Weights of a small mixture-of-experts language model, trained from scratch on English Wikipedia.
Size: width 256, 49.5M parameters.
Experts: 80 experts in each of 8 layers, 128 tanh GELU neurons an expert, 6 picks a token.
Below are experts of layer 4 (counted from 0) of a mixture-of-experts language model. Rows are named router (the router's row for the expert), up (a neuron's input weights, with its number) and show model dimensions 0-255. Each number is 50 + 10 x the weight over its row's rms, rounded and kept within 0 to 99.
Before each expert's rows: a language model's description of what the expert responds to. This comes from a sample of Wikipedia text that the model never trained on.

# expert 56
Suffix pieces finishing adjectives and spelled numbers, such as -ral in neutral, -wo in twenty-two, -ged, plus words like many, political, popular.
router:48 46 41 65 60 38 59 32 61 58 56 59 44 42 38 59 43 28 44 64 60 39 46 62 54 55 40 46 42 53 45 61 42 50 37 48 54 31 56 38 36 45 42 52 37 41 41 36 39 40 35 53 50 43 38 43 36 61 61 38 58 41 56 38 34 55 55 42 30 39 43 49 46 45 35 63 51 40 61 60 57 55 70 60 37 43 62 48 67 56 60 48 44 48 41 35 40 44 53 48 59 49 60 64 65 56 38 56 59 50 50 37 68 38 41 66 64 46 44 58 61 51 46 51 55 35 49 46 56 42 67 44 50 61 39 44 44 53 50 42 64 35 67 68 36 56 47 52 42 64 60 56 59 55 36 35 32 69 49 66 57 36 47 49 66 37 54 57 40 56 56 61 52 33 44 46 59 56 49 36 32 41 35 62 44 45 60 46 41 51 48 40 45 56 66 44 49 48 56 39 65 52 52 46 37 59 35 64 39 56 50 55 63 45 30 56 58 60 47 40 66 62 53 31 40 35 41 59 61 48 63 41 48 30 45 45 48 43 53 48 48 61 44 34 40 59 40 37 63 38 52 34 51 43 56 62
up6:45 47 45 63 73 34 57 57 47 63 49 58 53 27 67 65 80 72 58 43 37 48 44 68 58 36 58 56 60 48 48 33 66 64 57 60 46 40 34 55 54 65 52 62 46 34 77 46 54 36 59 41 32 38 56 48 52 42 48 44 28 61 45 39 45 39 56 63 56 35 60 54 51 48 56 54 42 48 47 36 69 46 56 59 49 46 56 41 42 46 48 42 47 64 39 54 53 50 51 57 50 55 55 57 51 66 37 50 59 55 30 52 44 67 66 61 48 54 69 66 41 45 51 54 53 50 49 61 46 32 67 41 74 46 54 53 56 55 42 47 37 51 58 53 50 45 38 51 48 38 49 57 47 47 64 58 49 51 68 63 53 52 72 60 50 61 50 44 62 43 58 55 40 54 54 52 47 56 49 48 64 50 58 53 51 37 40 61 58 46 50 65 48 61 44 48 50 63 33 32 64 43 49 39 45 54 53 51 48 42 58 49 44 43 55 56 59 57 50 46 58 48 37 41 44 40 43 40 45 58 52 66 49 29 31 39 49 52 44 40 39 44 54 58 38 55 41 72 37 51 56 48 17 41 65 55
up7:56 75 33 45 49 65 49 49 41 61 59 52 49 71 45 61 57 70 64 42 45 58 47 57 49 49 54 44 64 46 68 47 35 59 52 31 59 47 35 43 55 40 35 43 61 42 50 73 59 58 45 52 37 44 40 45 43 59 64 56 45 51 43 37 38 30 65 68 53 67 46 60 67 36 36 51 65 54 53 49 55 50 60 47 49 54 55 38 50 42 50 45 38 53 38 44 52 51 53 48 50 69 30 61 60 49 57 58 48 54 54 51 33 52 38 33 59 43 51 65 27 52 55 61 70 49 38 47 33 65 63 46 51 53 52 28 47 54 55 53 44 37 45 56 63 51 61 34 39 41 60 59 66 39 51 52 46 43 41 44 45 48 42 56 57 77 38 59 69 74 44 50 41 41 52 51 39 54 48 50 50 49 45 40 45 60 49 41 62 49 51 47 53 60 53 46 34 64 43 39 56 52 56 50 47 68 56 44 40 30 44 44 49 60 44 44 43 49 55 55 42 48 61 47 46 48 49 58 56 45 37 60 49 48 32 67 48 71 67 42 50 53 46 47 32 51 51 44 64 62 37 28 33 39 61 32
up8:33 41 26 48 49 42 53 45 43 48 39 58 70 43 61 38 44 46 38 53 31 69 46 44 37 59 56 50 33 56 41 59 48 62 63 46 70 35 35 44 32 56 42 63 41 60 37 55 46 44 60 58 63 47 46 35 65 50 40 55 53 43 67 49 55 61 49 59 51 64 46 50 45 48 48 40 54 41 59 59 47 36 41 49 60 52 59 48 49 53 63 35 50 34 44 61 55 56 37 43 45 56 70 64 35 64 54 43 56 30 64 66 42 56 44 60 58 47 29 45 53 59 60 49 45 45 34 47 57 75 57 46 62 58 54 42 38 39 58 56 67 49 47 46 47 34 77 51 58 47 61 60 30 45 41 33 56 63 63 55 73 59 54 57 46 68 64 48 56 41 31 47 41 49 47 58 54 50 52 48 47 59 58 38 47 40 54 64 65 42 54 73 63 44 47 57 57 39 54 39 43 44 51 61 34 53 42 59 41 33 58 58 62 44 57 60 58 46 63 53 50 42 57 48 39 52 57 53 37 50 51 34 50 28 43 37 64 42 38 38 41 48 63 58 51 40 40 45 59 49 58 43 59 48 56 56
up9:47 24 44 52 58 50 46 47 55 64 59 42 58 51 65 56 32 46 40 54 56 61 49 44 55 69 48 39 51 58 55 45 45 49 67 39 65 42 62 52 33 54 57 53 53 60 53 48 43 58 36 59 47 46 56 39 50 56 49 35 48 69 52 66 47 32 28 57 72 54 52 52 47 47 59 56 49 42 47 62 54 38 59 57 52 52 50 39 47 61 51 49 45 38 45 42 27 53 47 59 49 52 47 73 53 55 51 41 45 62 53 59 35 51 46 70 21 47 45 47 42 55 35 39 41 66 65 73 60 58 45 60 60 65 59 47 37 57 53 54 54 41 58 55 37 52 46 50 50 74 58 56 53 46 53 64 56 48 38 36 49 57 54 64 45 43 57 61 69 42 48 57 69 40 40 47 43 62 58 44 59 59 53 47 38 52 63 38 66 48 51 54 27 64 36 57 53 34 46 54 20 61 54 46 46 39 29 55 34 49 51 60 55 50 37 40 57 47 62 55 44 40 55 49 47 30 45 64 44 47 32 35 42 36 51 41 49 49 40 46 37 42 47 59 63 51 49 57 72 37 47 54 74 61 52 52
up10:57 62 47 51 51 45 64 49 67 48 35 50 64 51 49 30 56 62 42 65 48 50 44 49 56 50 44 56 42 60 55 46 59 77 49 36 51 47 53 44 44 40 54 42 45 42 48 26 53 51 42 48 54 38 49 70 49 53 66 31 38 58 53 41 49 47 61 54 55 56 41 44 49 48 61 63 57 39 49 35 56 59 50 57 67 34 49 36 53 60 26 52 36 43 43 65 75 41 36 52 65 42 55 41 57 42 71 34 46 59 54 67 61 57 45 47 50 54 56 49 53 42 50 47 57 63 60 56 52 56 50 57 39 42 64 58 43 45 46 60 44 38 53 43 38 43 54 52 41 45 60 54 54 50 43 61 44 42 78 35 47 49 40 49 28 66 69 57 43 53 51 56 36 55 62 42 46 44 53 50 60 34 48 49 52 27 35 58 64 37 35 37 62 57 67 59 51 47 41 48 46 49 44 37 56 52 47 42 55 70 41 45 68 58 61 46 41 53 50 60 43 43 67 72 44 59 49 56 49 41 25 54 63 54 46 35 44 41 39 37 50 68 51 46 44 59 63 39 55 36 50 78 52 64 55 42
up11:45 54 58 62 65 51 68 63 44 51 39 54 39 58 42 50 71 53 53 53 74 36 57 60 37 34 41 55 60 40 42 53 51 52 50 47 38 35 47 49 63 53 32 53 58 47 63 50 58 42 54 55 36 63 56 41 55 47 62 47 34 42 44 48 52 61 54 56 47 60 53 50 60 58 46 70 51 52 38 45 40 35 49 65 57 49 38 65 71 51 57 57 45 56 57 52 43 60 58 49 62 45 32 44 40 66 51 68 51 46 43 58 60 36 39 54 42 42 37 53 52 60 51 47 53 67 53 64 53 38 48 64 36 49 35 42 51 56 45 49 38 52 48 45 49 56 53 58 38 26 35 35 61 44 43 63 51 51 56 51 53 35 71 58 26 54 46 49 51 67 34 52 53 46 31 44 54 40 41 40 52 60 48 44 51 58 58 52 33 41 39 54 56 44 56 59 36 42 53 52 32 27 53 49 41 54 40 63 60 42 41 66 37 41 51 52 55 54 55 57 36 43 52 54 55 43 64 40 59 48 47 44 52 65 44 77 55 61 42 46 51 33 63 47 67 36 24 50 55 46 52 24 24 58 37 39
up12:39 56 43 55 51 48 40 53 41 37 63 66 56 62 39 54 53 53 40 49 48 57 48 56 69 51 60 69 67 49 49 48 45 38 63 54 40 44 50 66 52 57 35 47 56 65 54 53 34 61 74 50 46 56 44 58 38 51 53 48 46 34 51 51 47 55 55 63 63 47 54 46 43 45 51 59 56 63 52 47 60 56 48 44 53 66 39 43 45 49 58 53 55 64 45 52 51 42 44 56 49 59 50 38 49 64 59 42 57 70 47 61 45 52 65 40 35 61 66 46 17 62 63 54 42 51 44 39 33 62 64 45 39 38 40 54 45 42 38 52 51 66 48 50 45 30 44 37 60 66 44 44 55 30 61 41 49 52 58 45 50 74 62 55 70 43 80 29 42 40 52 58 55 56 49 62 51 49 25 50 51 53 55 43 33 49 61 69 59 41 55 57 48 38 36 53 48 52 55 41 54 61 62 38 48 24 46 54 59 34 55 28 41 61 51 58 37 45 33 51 39 45 50 53 41 49 62 43 41 46 34 54 39 45 46 60 54 45 43 56 61 53 43 46 54 54 63 43 32 58 72 42 38 36 39 38
up13:45 59 45 41 58 47 58 47 62 44 58 39 39 44 46 52 39 63 48 40 63 73 40 60 61 43 71 53 56 58 41 36 56 54 41 52 51 56 49 47 56 41 36 47 40 50 44 59 49 72 61 37 43 54 47 44 49 47 72 32 35 42 76 75 46 43 66 49 63 44 45 42 47 57 62 56 74 49 42 31 53 41 57 43 24 35 35 71 64 46 63 43 52 38 58 50 51 67 55 48 49 49 48 53 51 57 58 41 56 50 37 57 40 37 45 43 33 62 60 52 38 41 73 46 49 52 55 43 63 61 55 60 52 68 55 42 62 42 34 47 63 32 44 43 38 43 51 44 39 46 63 48 58 51 57 38 56 54 48 32 54 54 44 62 43 37 37 48 63 48 57 66 41 47 51 44 60 41 52 53 59 62 39 36 47 38 34 39 38 31 38 39 43 41 54 55 41 46 45 62 42 68 48 57 42 43 65 41 52 49 50 46 48 39 33 56 52 37 59 66 44 48 33 62 67 35 59 45 63 63 52 73 56 49 32 48 45 53 44 55 38 55 54 45 49 50 53 63 53 53 59 50 46 51 48 55
up14:51 49 51 62 43 52 40 65 32 44 56 54 56 42 56 61 48 44 49 47 52 65 59 53 44 61 61 51 60 43 48 44 51 69 66 48 65 55 53 39 46 45 75 51 51 66 51 57 58 50 53 32 49 53 42 59 34 44 40 43 59 78 35 76 55 42 58 37 22 39 48 42 59 38 55 48 67 56 47 24 70 54 47 54 42 46 56 37 39 53 50 69 45 46 62 58 53 46 37 61 60 52 60 43 50 44 49 41 49 40 53 38 51 56 45 58 47 44 34 47 52 51 49 49 31 61 35 65 49 30 49 54 56 57 62 46 48 51 47 65 39 42 56 70 58 55 52 48 43 51 40 77 67 50 48 53 40 46 47 50 42 55 67 53 48 44 33 52 58 51 55 38 43 65 68 58 60 26 66 58 52 68 21 45 43 58 57 54 46 58 54 51 34 44 54 65 42 52 42 41 48 44 55 41 49 44 61 63 51 61 52 59 47 56 63 49 60 34 30 38 34 53 62 31 41 48 46 76 48 41 61 56 53 51 57 50 41 53 36 56 35 53 53 50 53 45 56 56 37 56 61 40 50 48 52 43
up15:42 40 63 36 62 70 34 45 46 42 52 48 41 56 41 62 42 56 38 43 53 59 60 48 35 30 72 49 36 57 80 42 55 53 31 53 43 45 52 50 52 68 66 61 60 65 38 67 72 63 51 61 47 50 45 61 49 59 49 35 36 49 43 53 59 44 44 66 39 53 52 46 47 65 55 55 55 47 55 39 54 41 52 42 52 29 47 60 43 56 62 58 54 67 55 59 58 49 37 61 42 54 38 50 54 61 53 55 37 52 52 37 42 46 71 66 49 32 56 64 50 42 64 53 36 63 32 52 65 57 42 53 60 43 51 48 51 53 48 46 47 43 55 25 54 45 57 44 52 40 46 33 46 62 55 50 55 45 61 41 55 55 55 48 57 71 43 38 36 60 42 57 55 51 56 36 54 33 47 56 63 66 60 60 45 46 49 61 61 28 51 54 48 43 46 46 34 68 53 52 54 63 54 58 36 63 55 62 70 55 44 73 39 51 40 48 52 40 57 56 56 32 56 30 55 37 42 43 28 43 39 33 50 52 53 45 39 40 40 53 49 40 48 46 39 38 44 51 37 68 52 65 53 43 52 56
up16:40 56 40 51 47 57 36 55 47 58 61 34 35 42 51 54 31 45 42 39 33 50 43 59 59 34 42 43 45 58 33 42 62 40 62 43 63 49 49 51 53 39 51 61 64 26 47 40 52 39 43 44 57 51 54 58 41 49 54 31 34 53 70 49 49 36 52 34 54 42 63 58 31 59 45 62 82 50 47 63 53 44 56 47 46 36 51 37 43 49 46 56 51 33 60 51 28 49 56 40 42 59 40 48 61 57 54 66 55 37 45 42 48 42 40 48 46 58 31 45 35 49 45 56 57 51 53 38 50 63 46 36 52 64 38 56 52 48 62 58 55 62 37 45 51 55 46 50 39 38 49 30 56 43 46 54 35 52 47 43 68 50 36 28 55 49 51 35 57 70 68 53 52 48 30 43 55 56 63 51 57 57 52 45 49 51 50 56 55 45 50 56 40 63 52 45 44 46 51 62 44 59 67 50 51 30 53 54 59 43 66 70 65 41 57 56 52 50 60 57 32 38 68 41 53 61 65 40 60 61 58 75 51 48 42 61 58 49 77 50 59 49 43 51 65 30 36 51 46 65 42 67 42 56 43 48
up17:46 40 53 44 35 55 46 55 35 53 68 62 71 55 59 57 44 49 45 43 36 70 56 47 46 61 49 47 44 44 38 41 55 56 66 45 42 44 52 56 37 57 59 51 48 47 55 54 43 84 49 47 68 42 63 60 37 62 53 38 46 46 66 53 58 39 61 42 39 79 55 51 64 38 46 30 44 40 65 49 47 59 55 47 56 51 66 53 54 42 39 45 62 58 54 58 42 62 56 48 50 57 33 44 56 38 54 40 45 55 44 48 55 24 51 50 54 36 36 65 35 62 55 50 54 52 46 35 41 48 53 37 43 50 48 34 46 52 48 72 67 47 51 37 61 57 53 37 53 37 44 62 34 41 64 51 49 33 27 36 29 52 55 53 47 69 42 38 56 45 40 55 64 35 48 39 38 43 69 47 42 53 45 57 30 65 60 49 42 53 51 57 42 43 55 50 47 46 66 46 74 50 36 55 39 60 50 57 56 52 57 59 46 54 34 57 57 67 37 39 39 55 61 61 51 49 41 63 41 71 42 40 52 43 39 59 49 52 47 60 43 29 64 60 51 51 58 52 48 51 49 63 53 58 54 33
up18:56 61 49 61 57 27 40 62 60 53 40 58 60 48 52 49 62 65 29 48 36 52 58 51 38 57 45 61 54 64 49 60 38 43 57 28 70 51 52 59 57 31 79 47 64 48 44 51 63 41 49 49 53 50 44 37 52 54 42 56 42 44 53 49 47 58 53 56 67 55 50 66 49 55 36 63 46 48 60 42 45 43 29 54 52 27 67 61 47 50 44 44 39 65 47 37 41 50 40 58 49 58 38 41 57 37 55 46 57 43 51 51 66 62 58 78 34 61 41 49 41 45 55 44 62 63 54 45 59 44 61 44 51 40 67 57 50 54 51 38 69 52 36 53 57 52 56 44 47 40 69 66 36 50 68 62 52 46 68 58 48 46 55 46 45 69 39 51 53 57 45 42 52 57 29 54 38 28 39 50 45 47 51 49 35 57 51 47 42 46 69 28 51 44 50 49 54 61 50 53 39 30 49 63 54 50 65 33 26 64 44 23 44 64 41 52 54 49 37 32 31 47 56 45 45 47 49 39 63 45 56 52 41 61 54 42 62 56 42 51 49 49 57 40 37 49 56 55 53 34 44 48 56 51 63 47
up19:46 51 62 42 38 33 36 43 33 47 40 48 51 55 51 40 38 45 45 31 50 28 47 35 45 46 36 52 28 53 61 62 71 50 66 57 55 41 43 36 43 51 58 33 37 56 49 42 38 47 42 46 56 31 56 60 48 53 52 47 53 62 48 52 39 45 62 44 53 36 53 63 58 39 60 40 51 45 38 62 42 32 52 61 46 52 40 43 48 62 54 35 59 67 39 50 62 41 47 47 68 45 60 60 62 53 54 42 50 47 63 56 54 36 49 50 42 40 39 52 49 47 51 40 36 62 61 52 60 58 63 40 34 40 39 43 32 67 46 69 44 77 50 58 58 55 40 68 56 34 45 51 51 62 56 69 58 58 54 52 54 53 42 54 46 54 58 51 56 30 61 40 68 54 47 68 48 48 52 60 49 59 32 44 47 45 40 50 55 64 42 44 32 35 50 76 29 62 56 41 41 37 49 62 59 47 62 51 31 63 43 57 62 52 55 44 53 46 53 46 35 49 62 55 54 36 55 54 56 74 50 54 38 48 57 62 69 54 50 53 56 35 60 70 38 37 39 43 56 51 48 49 41 43 52 49
up20:30 63 60 53 57 39 47 44 61 48 71 53 45 43 43 64 72 55 58 62 34 56 51 63 46 45 52 37 52 44 37 51 53 36 55 37 65 69 40 56 46 57 46 55 55 53 52 52 34 51 50 66 60 42 75 49 42 43 63 55 44 49 54 60 46 50 48 35 40 65 47 49 50 49 56 43 63 45 52 60 39 55 59 23 39 71 59 51 64 62 48 44 40 59 51 58 56 32 54 62 53 49 62 54 60 41 63 60 39 55 54 45 45 53 41 75 55 54 49 44 53 40 44 50 46 64 58 56 41 41 46 43 64 31 43 44 60 33 33 43 64 54 51 43 31 57 51 61 56 58 48 48 59 45 53 39 38 49 25 78 49 56 36 49 38 46 55 56 42 44 49 55 43 69 54 46 41 56 49 61 49 49 65 46 56 56 54 64 40 33 45 45 55 38 58 50 50 25 53 40 25 59 36 46 68 43 58 44 44 50 47 46 32 46 35 62 55 46 46 76 47 56 54 59 77 39 58 46 56 57 44 62 65 37 51 49 36 33 53 42 46 52 50 51 38 39 57 42 53 59 42 48 37 52 56 43
up21:50 59 66 45 51 41 35 53 45 48 25 53 57 55 60 54 42 43 48 59 48 41 59 49 67 41 53 56 43 38 48 47 59 53 69 51 50 48 48 51 80 37 29 52 59 45 49 49 40 59 43 47 53 53 62 78 56 41 53 60 38 63 54 62 49 52 59 36 53 58 66 42 70 40 67 58 40 48 59 47 65 50 62 35 48 50 65 38 39 55 48 43 57 27 51 49 37 45 33 47 30 63 36 57 40 55 32 37 67 51 48 42 55 69 43 57 60 45 40 47 57 56 63 54 47 44 44 62 58 50 41 31 52 37 53 56 41 45 45 45 57 48 44 48 47 50 58 39 56 55 61 55 50 34 58 49 54 30 59 60 48 56 58 51 45 45 44 49 61 43 46 60 51 49 34 45 55 41 63 72 47 43 58 34 74 62 30 54 54 52 51 41 57 44 43 61 62 50 63 54 52 61 68 23 57 48 43 48 48 49 65 49 45 68 58 65 32 66 68 30 51 45 38 41 55 39 48 47 52 47 48 57 50 47 51 36 49 63 66 29 46 57 42 48 37 51 58 50 40 44 65 55 41 39 63 54
up22:35 50 48 49 57 30 45 31 56 60 56 51 38 55 41 53 47 62 44 54 52 67 46 66 51 59 60 69 44 58 43 56 51 48 66 37 61 62 53 50 59 30 55 31 41 55 42 31 33 49 34 65 45 44 55 60 39 56 55 61 62 55 52 49 39 59 48 35 47 48 59 55 68 47 53 55 61 45 54 54 36 37 65 47 52 49 72 46 35 56 53 52 27 65 52 48 45 42 19 71 50 51 42 66 74 54 60 49 47 44 50 52 58 37 61 27 56 60 46 39 33 63 38 51 58 60 43 53 43 64 52 40 43 31 44 44 49 53 54 61 33 60 46 50 43 45 42 53 46 61 51 47 48 37 47 54 43 62 52 49 63 40 34 48 41 46 42 58 71 55 58 71 48 62 52 46 42 55 70 66 43 43 57 43 55 56 41 37 33 36 58 63 57 52 49 58 51 42 42 48 54 51 51 63 54 48 57 44 52 64 61 53 40 56 30 43 44 55 41 56 30 48 52 51 51 50 59 47 52 59 21 58 49 51 51 61 43 53 50 47 45 58 44 48 61 49 38 33 70 31 48 37 34 51 34 53
up23:47 52 38 57 46 25 51 66 65 37 58 57 51 33 43 48 53 65 47 62 56 42 54 57 38 69 35 43 43 43 50 61 39 52 52 36 53 62 47 37 53 66 58 51 48 59 50 47 31 42 57 55 58 53 42 39 36 70 58 55 38 44 62 60 64 52 76 45 60 38 39 45 35 69 58 43 45 41 47 57 46 52 44 69 48 59 52 45 32 56 65 58 50 62 38 57 51 38 45 28 53 42 47 47 35 64 58 45 61 60 38 42 62 54 51 46 48 62 37 58 30 65 64 65 33 43 60 38 46 65 55 66 39 57 58 29 49 43 60 60 52 43 44 49 41 53 50 40 58 41 55 58 49 43 65 50 47 53 29 32 47 41 56 55 51 42 61 41 54 47 70 44 70 49 60 59 57 60 61 45 48 48 52 54 46 48 33 37 46 43 44 46 74 66 63 57 48 56 42 45 47 41 63 65 57 43 48 42 49 53 58 52 49 65 25 51 56 50 49 42 42 63 55 60 38 36 54 55 47 49 53 62 46 47 58 54 71 40 49 67 58 46 48 66 33 34 47 46 50 36 35 60 45 44 41 49
up24:51 50 59 57 39 38 43 33 52 49 49 36 45 42 63 53 49 54 27 49 57 43 59 65 38 51 48 44 54 66 40 52 39 42 62 63 37 57 44 61 46 49 40 51 41 48 70 52 39 60 56 48 39 48 66 46 24 70 45 45 37 44 48 49 32 44 66 48 60 56 63 46 57 36 61 55 55 34 61 31 39 41 42 60 64 62 49 53 63 47 45 53 55 45 46 45 51 51 53 54 44 47 73 43 32 44 50 46 35 43 36 32 44 47 65 46 36 43 67 40 36 53 72 53 37 36 39 60 68 47 54 53 63 49 51 42 39 50 61 58 57 37 31 44 64 63 41 54 48 39 45 50 58 68 37 58 53 56 51 48 50 59 51 56 35 54 69 61 49 56 54 40 62 50 56 33 53 57 62 42 39 63 58 52 49 33 53 50 58 56 63 48 56 64 63 47 51 45 41 57 49 51 54 73 39 43 66 53 45 61 60 54 49 73 40 63 48 61 37 55 36 57 39 60 47 54 67 48 50 49 35 45 57 47 43 48 49 41 31 45 43 61 47 65 35 64 48 79 47 58 47 64 51 44 62 37
up25:49 59 34 49 52 46 48 27 49 54 45 32 64 34 37 57 51 58 55 47 51 53 55 49 34 60 47 41 41 53 45 59 50 58 72 48 42 64 54 43 49 41 42 33 62 62 48 47 36 58 59 60 54 53 68 41 42 58 31 40 45 88 56 35 56 49 59 51 46 44 22 40 53 77 59 59 38 26 44 46 57 55 31 36 48 53 42 43 51 43 36 56 60 42 41 71 46 60 38 45 51 33 60 38 40 48 62 47 41 39 44 39 53 44 56 54 35 48 39 54 54 43 63 47 53 54 59 55 42 65 53 58 33 47 57 50 51 46 39 50 38 46 37 49 43 52 48 55 53 49 42 58 51 46 65 50 57 46 45 49 65 50 24 45 44 68 44 33 43 52 51 47 50 60 46 52 35 48 43 43 66 48 54 58 52 63 37 59 52 21 37 75 56 54 59 42 45 59 57 61 58 63 48 53 60 48 59 56 62 45 41 58 56 45 48 65 68 46 66 45 55 68 37 58 51 46 46 64 46 65 60 52 67 33 52 48 54 46 42 55 49 56 51 51 47 61 64 58 72 40 50 49 53 57 54 48
up26:40 61 47 46 64 52 42 54 48 53 54 45 46 62 65 42 42 40 36 74 47 57 42 62 52 62 47 57 35 65 47 52 38 69 42 50 47 56 52 64 49 59 49 69 55 55 51 50 44 53 54 46 48 72 49 43 37 42 50 44 43 64 46 58 60 40 52 65 40 60 54 57 40 65 60 56 41 56 53 41 47 34 57 35 68 55 53 52 34 66 44 49 45 52 56 54 65 51 69 48 45 51 30 44 38 55 38 57 41 54 40 26 40 56 41 32 51 37 33 34 45 59 50 61 52 46 65 40 31 47 57 52 52 42 53 50 54 24 61 47 46 40 32 46 54 57 53 55 64 60 46 41 30 52 56 57 51 47 38 29 47 50 62 70 56 72 59 42 66 62 48 43 63 54 37 75 36 57 37 68 60 37 44 41 43 49 39 42 52 56 48 34 47 54 41 41 58 57 70 65 48 55 50 53 48 65 57 53 52 55 60 67 35 52 45 68 60 46 51 61 53 47 54 48 48 45 49 64 74 56 51 58 48 54 57 52 43 45 42 50 41 58 55 63 37 25 60 58 45 31 55 37 48 49 46 55
up27:59 59 57 58 43 43 55 52 35 53 50 41 49 40 66 57 51 47 61 43 66 58 54 45 53 38 49 77 47 58 48 59 72 51 39 42 29 65 39 56 45 48 51 55 35 38 44 26 65 57 62 49 41 42 62 46 53 33 38 55 39 51 37 60 40 41 52 58 30 44 48 41 32 54 51 49 49 58 35 61 42 60 48 40 37 32 49 47 40 60 49 36 54 68 46 49 40 61 39 41 61 62 42 48 68 51 59 54 50 46 48 25 47 43 52 36 50 58 50 46 54 52 38 39 45 36 48 45 51 66 58 72 56 49 44 36 61 50 40 51 62 54 57 62 57 51 45 67 41 41 34 55 48 36 49 49 55 54 47 39 55 42 45 34 46 55 54 49 63 56 61 53 28 49 39 47 66 61 51 37 53 53 53 41 63 41 68 54 54 34 59 67 36 66 54 73 58 33 37 38 34 47 60 42 55 62 39 33 67 57 61 55 44 43 69 44 52 47 53 45 60 36 59 42 47 50 43 48 46 52 62 44 54 50 56 70 55 67 39 46 57 58 50 40 34 44 62 41 49 43 51 46 24 41 50 50
up28:43 56 48 51 50 62 60 62 43 49 53 58 36 61 48 51 64 45 50 59 31 45 43 46 42 39 45 39 42 56 45 46 54 58 66 31 45 43 48 54 60 37 33 48 66 55 45 36 36 61 60 53 55 59 34 51 55 43 36 50 64 61 46 52 40 40 69 54 43 53 39 45 67 56 59 56 55 54 58 51 43 53 47 50 44 53 49 52 58 44 45 50 56 71 50 44 62 70 56 57 57 45 33 55 49 43 65 63 38 35 57 51 37 60 65 50 49 27 44 63 55 42 49 42 47 59 70 61 50 49 27 51 63 82 50 53 50 45 58 48 51 52 41 47 36 60 49 39 44 58 59 72 69 19 63 52 64 41 67 47 52 53 51 51 49 70 53 63 49 64 47 52 49 50 36 48 39 56 45 62 46 54 24 51 42 36 53 62 56 40 52 61 33 49 41 44 40 49 79 43 62 57 44 56 57 44 46 50 70 39 39 42 41 63 45 58 57 54 48 64 36 28 62 50 52 41 40 61 45 36 39 61 51 47 63 52 65 59 42 45 36 42 64 42 49 54 66 46 62 41 50 41 40 41 50 52
up29:47 65 58 46 43 55 47 62 55 45 39 64 46 46 44 33 57 54 53 48 39 27 51 61 51 48 61 44 46 82 46 39 39 30 51 34 47 46 34 53 68 52 50 48 62 61 74 42 50 54 58 57 32 59 66 62 51 59 58 46 51 36 43 37 84 44 46 58 54 52 53 49 57 56 50 41 25 49 46 68 44 65 28 32 57 61 47 49 45 51 47 42 54 61 36 59 57 52 42 64 52 34 37 60 57 63 53 47 53 49 46 56 65 37 50 46 44 58 62 52 24 53 50 30 68 53 54 41 54 51 68 48 66 33 73 42 28 47 49 44 47 56 35 32 49 53 61 51 56 57 48 49 46 38 48 69 55 45 52 53 56 62 34 68 50 58 44 52 65 53 61 36 64 65 46 49 54 49 47 51 52 57 57 33 48 44 39 46 59 46 51 46 51 50 64 53 65 42 52 42 37 45 51 37 58 56 45 40 58 39 60 32 45 55 54 65 44 48 55 57 42 53 44 58 47 46 60 47 50 49 54 69 40 38 48 61 62 42 62 46 63 60 55 56 34 66 38 50 57 46 60 43 51 43 48 41
up30:49 55 50 50 45 36 44 34 54 52 56 68 39 53 51 53 33 65 20 60 64 59 50 45 57 46 55 51 43 47 57 53 65 53 56 41 35 46 38 37 46 60 30 40 43 44 59 49 48 45 67 62 44 36 66 61 43 43 55 43 30 63 61 41 37 62 51 44 62 48 47 34 54 36 37 48 54 62 61 42 41 41 52 59 67 33 54 54 32 63 57 43 57 48 56 65 32 79 48 40 59 47 31 42 48 47 45 38 40 54 46 62 53 44 37 57 42 45 52 49 52 47 52 47 41 48 41 46 35 67 42 54 40 59 50 34 37 57 65 48 58 51 49 66 35 36 50 40 55 56 49 45 66 42 42 49 59 66 61 59 36 52 53 34 47 49 59 56 51 53 37 43 43 51 61 54 54 42 43 57 45 34 55 28 50 69 54 51 54 45 53 51 34 44 60 60 55 52 66 36 53 45 65 50 59 48 45 42 43 50 55 63 54 41 59 33 51 42 63 48 40 53 59 41 49 56 55 59 63 37 69 52 55 26 55 64 57 55 59 31 45 63 35 73 60 46 50 47 62 72 57 69 44 59 52 53
up31:53 79 62 53 60 47 44 53 56 56 51 67 48 57 38 55 67 58 28 47 52 54 51 53 42 46 53 70 38 61 43 39 50 63 57 35 47 40 52 53 36 49 60 47 54 44 59 51 55 64 59 51 39 38 49 51 58 41 64 38 44 54 45 38 46 50 56 53 49 64 54 54 53 50 58 42 26 46 41 52 59 38 54 41 34 55 57 49 51 49 36 36 42 39 61 47 54 35 55 27 56 30 37 39 34 36 48 51 48 64 48 61 43 61 46 45 77 45 46 54 60 37 51 77 52 65 60 30 41 58 57 46 40 44 61 54 49 40 57 56 54 51 54 38 54 60 56 44 58 57 57 50 51 58 47 70 40 39 61 44 35 55 45 63 48 45 45 46 63 50 49 47 57 64 43 64 55 55 33 60 30 48 60 67 53 64 52 22 54 71 37 48 34 47 51 49 57 44 59 50 55 27 60 57 53 56 70 48 56 48 44 46 43 39 54 43 46 57 41 59 33 63 56 63 72 44 48 41 51 54 40 75 57 58 47 55 57 51 42 56 30 48 31 50 51 47 37 51 33 50 30 56 44 46 54 41
up32:47 61 63 65 50 53 37 52 53 49 28 45 57 65 51 53 37 53 48 71 71 57 55 39 45 54 57 46 46 50 48 58 50 49 56 43 51 30 39 38 58 74 57 45 48 50 66 36 66 53 52 53 43 63 63 41 48 58 56 53 50 50 59 42 56 60 49 50 41 28 48 41 56 58 68 60 57 61 52 62 59 54 47 63 40 54 44 43 51 58 83 55 42 46 52 55 66 30 47 42 51 53 53 54 38 47 70 38 38 42 54 58 28 39 48 67 69 58 39 50 60 63 45 58 53 26 50 45 21 53 56 53 62 60 51 34 36 51 45 43 48 46 42 42 36 55 47 67 37 52 38 48 52 52 57 60 52 39 51 59 62 50 34 35 43 66 57 39 42 41 55 54 59 52 49 38 53 43 52 44 51 48 40 40 74 54 51 48 44 56 39 58 58 59 63 67 35 52 36 57 40 46 43 59 65 51 43 48 46 52 42 53 56 56 55 45 57 58 69 51 23 38 47 62 51 67 59 39 49 58 64 48 43 45 48 42 52 33 47 51 63 51 49 40 64 57 73 63 52 43 58 59 34 35 40 45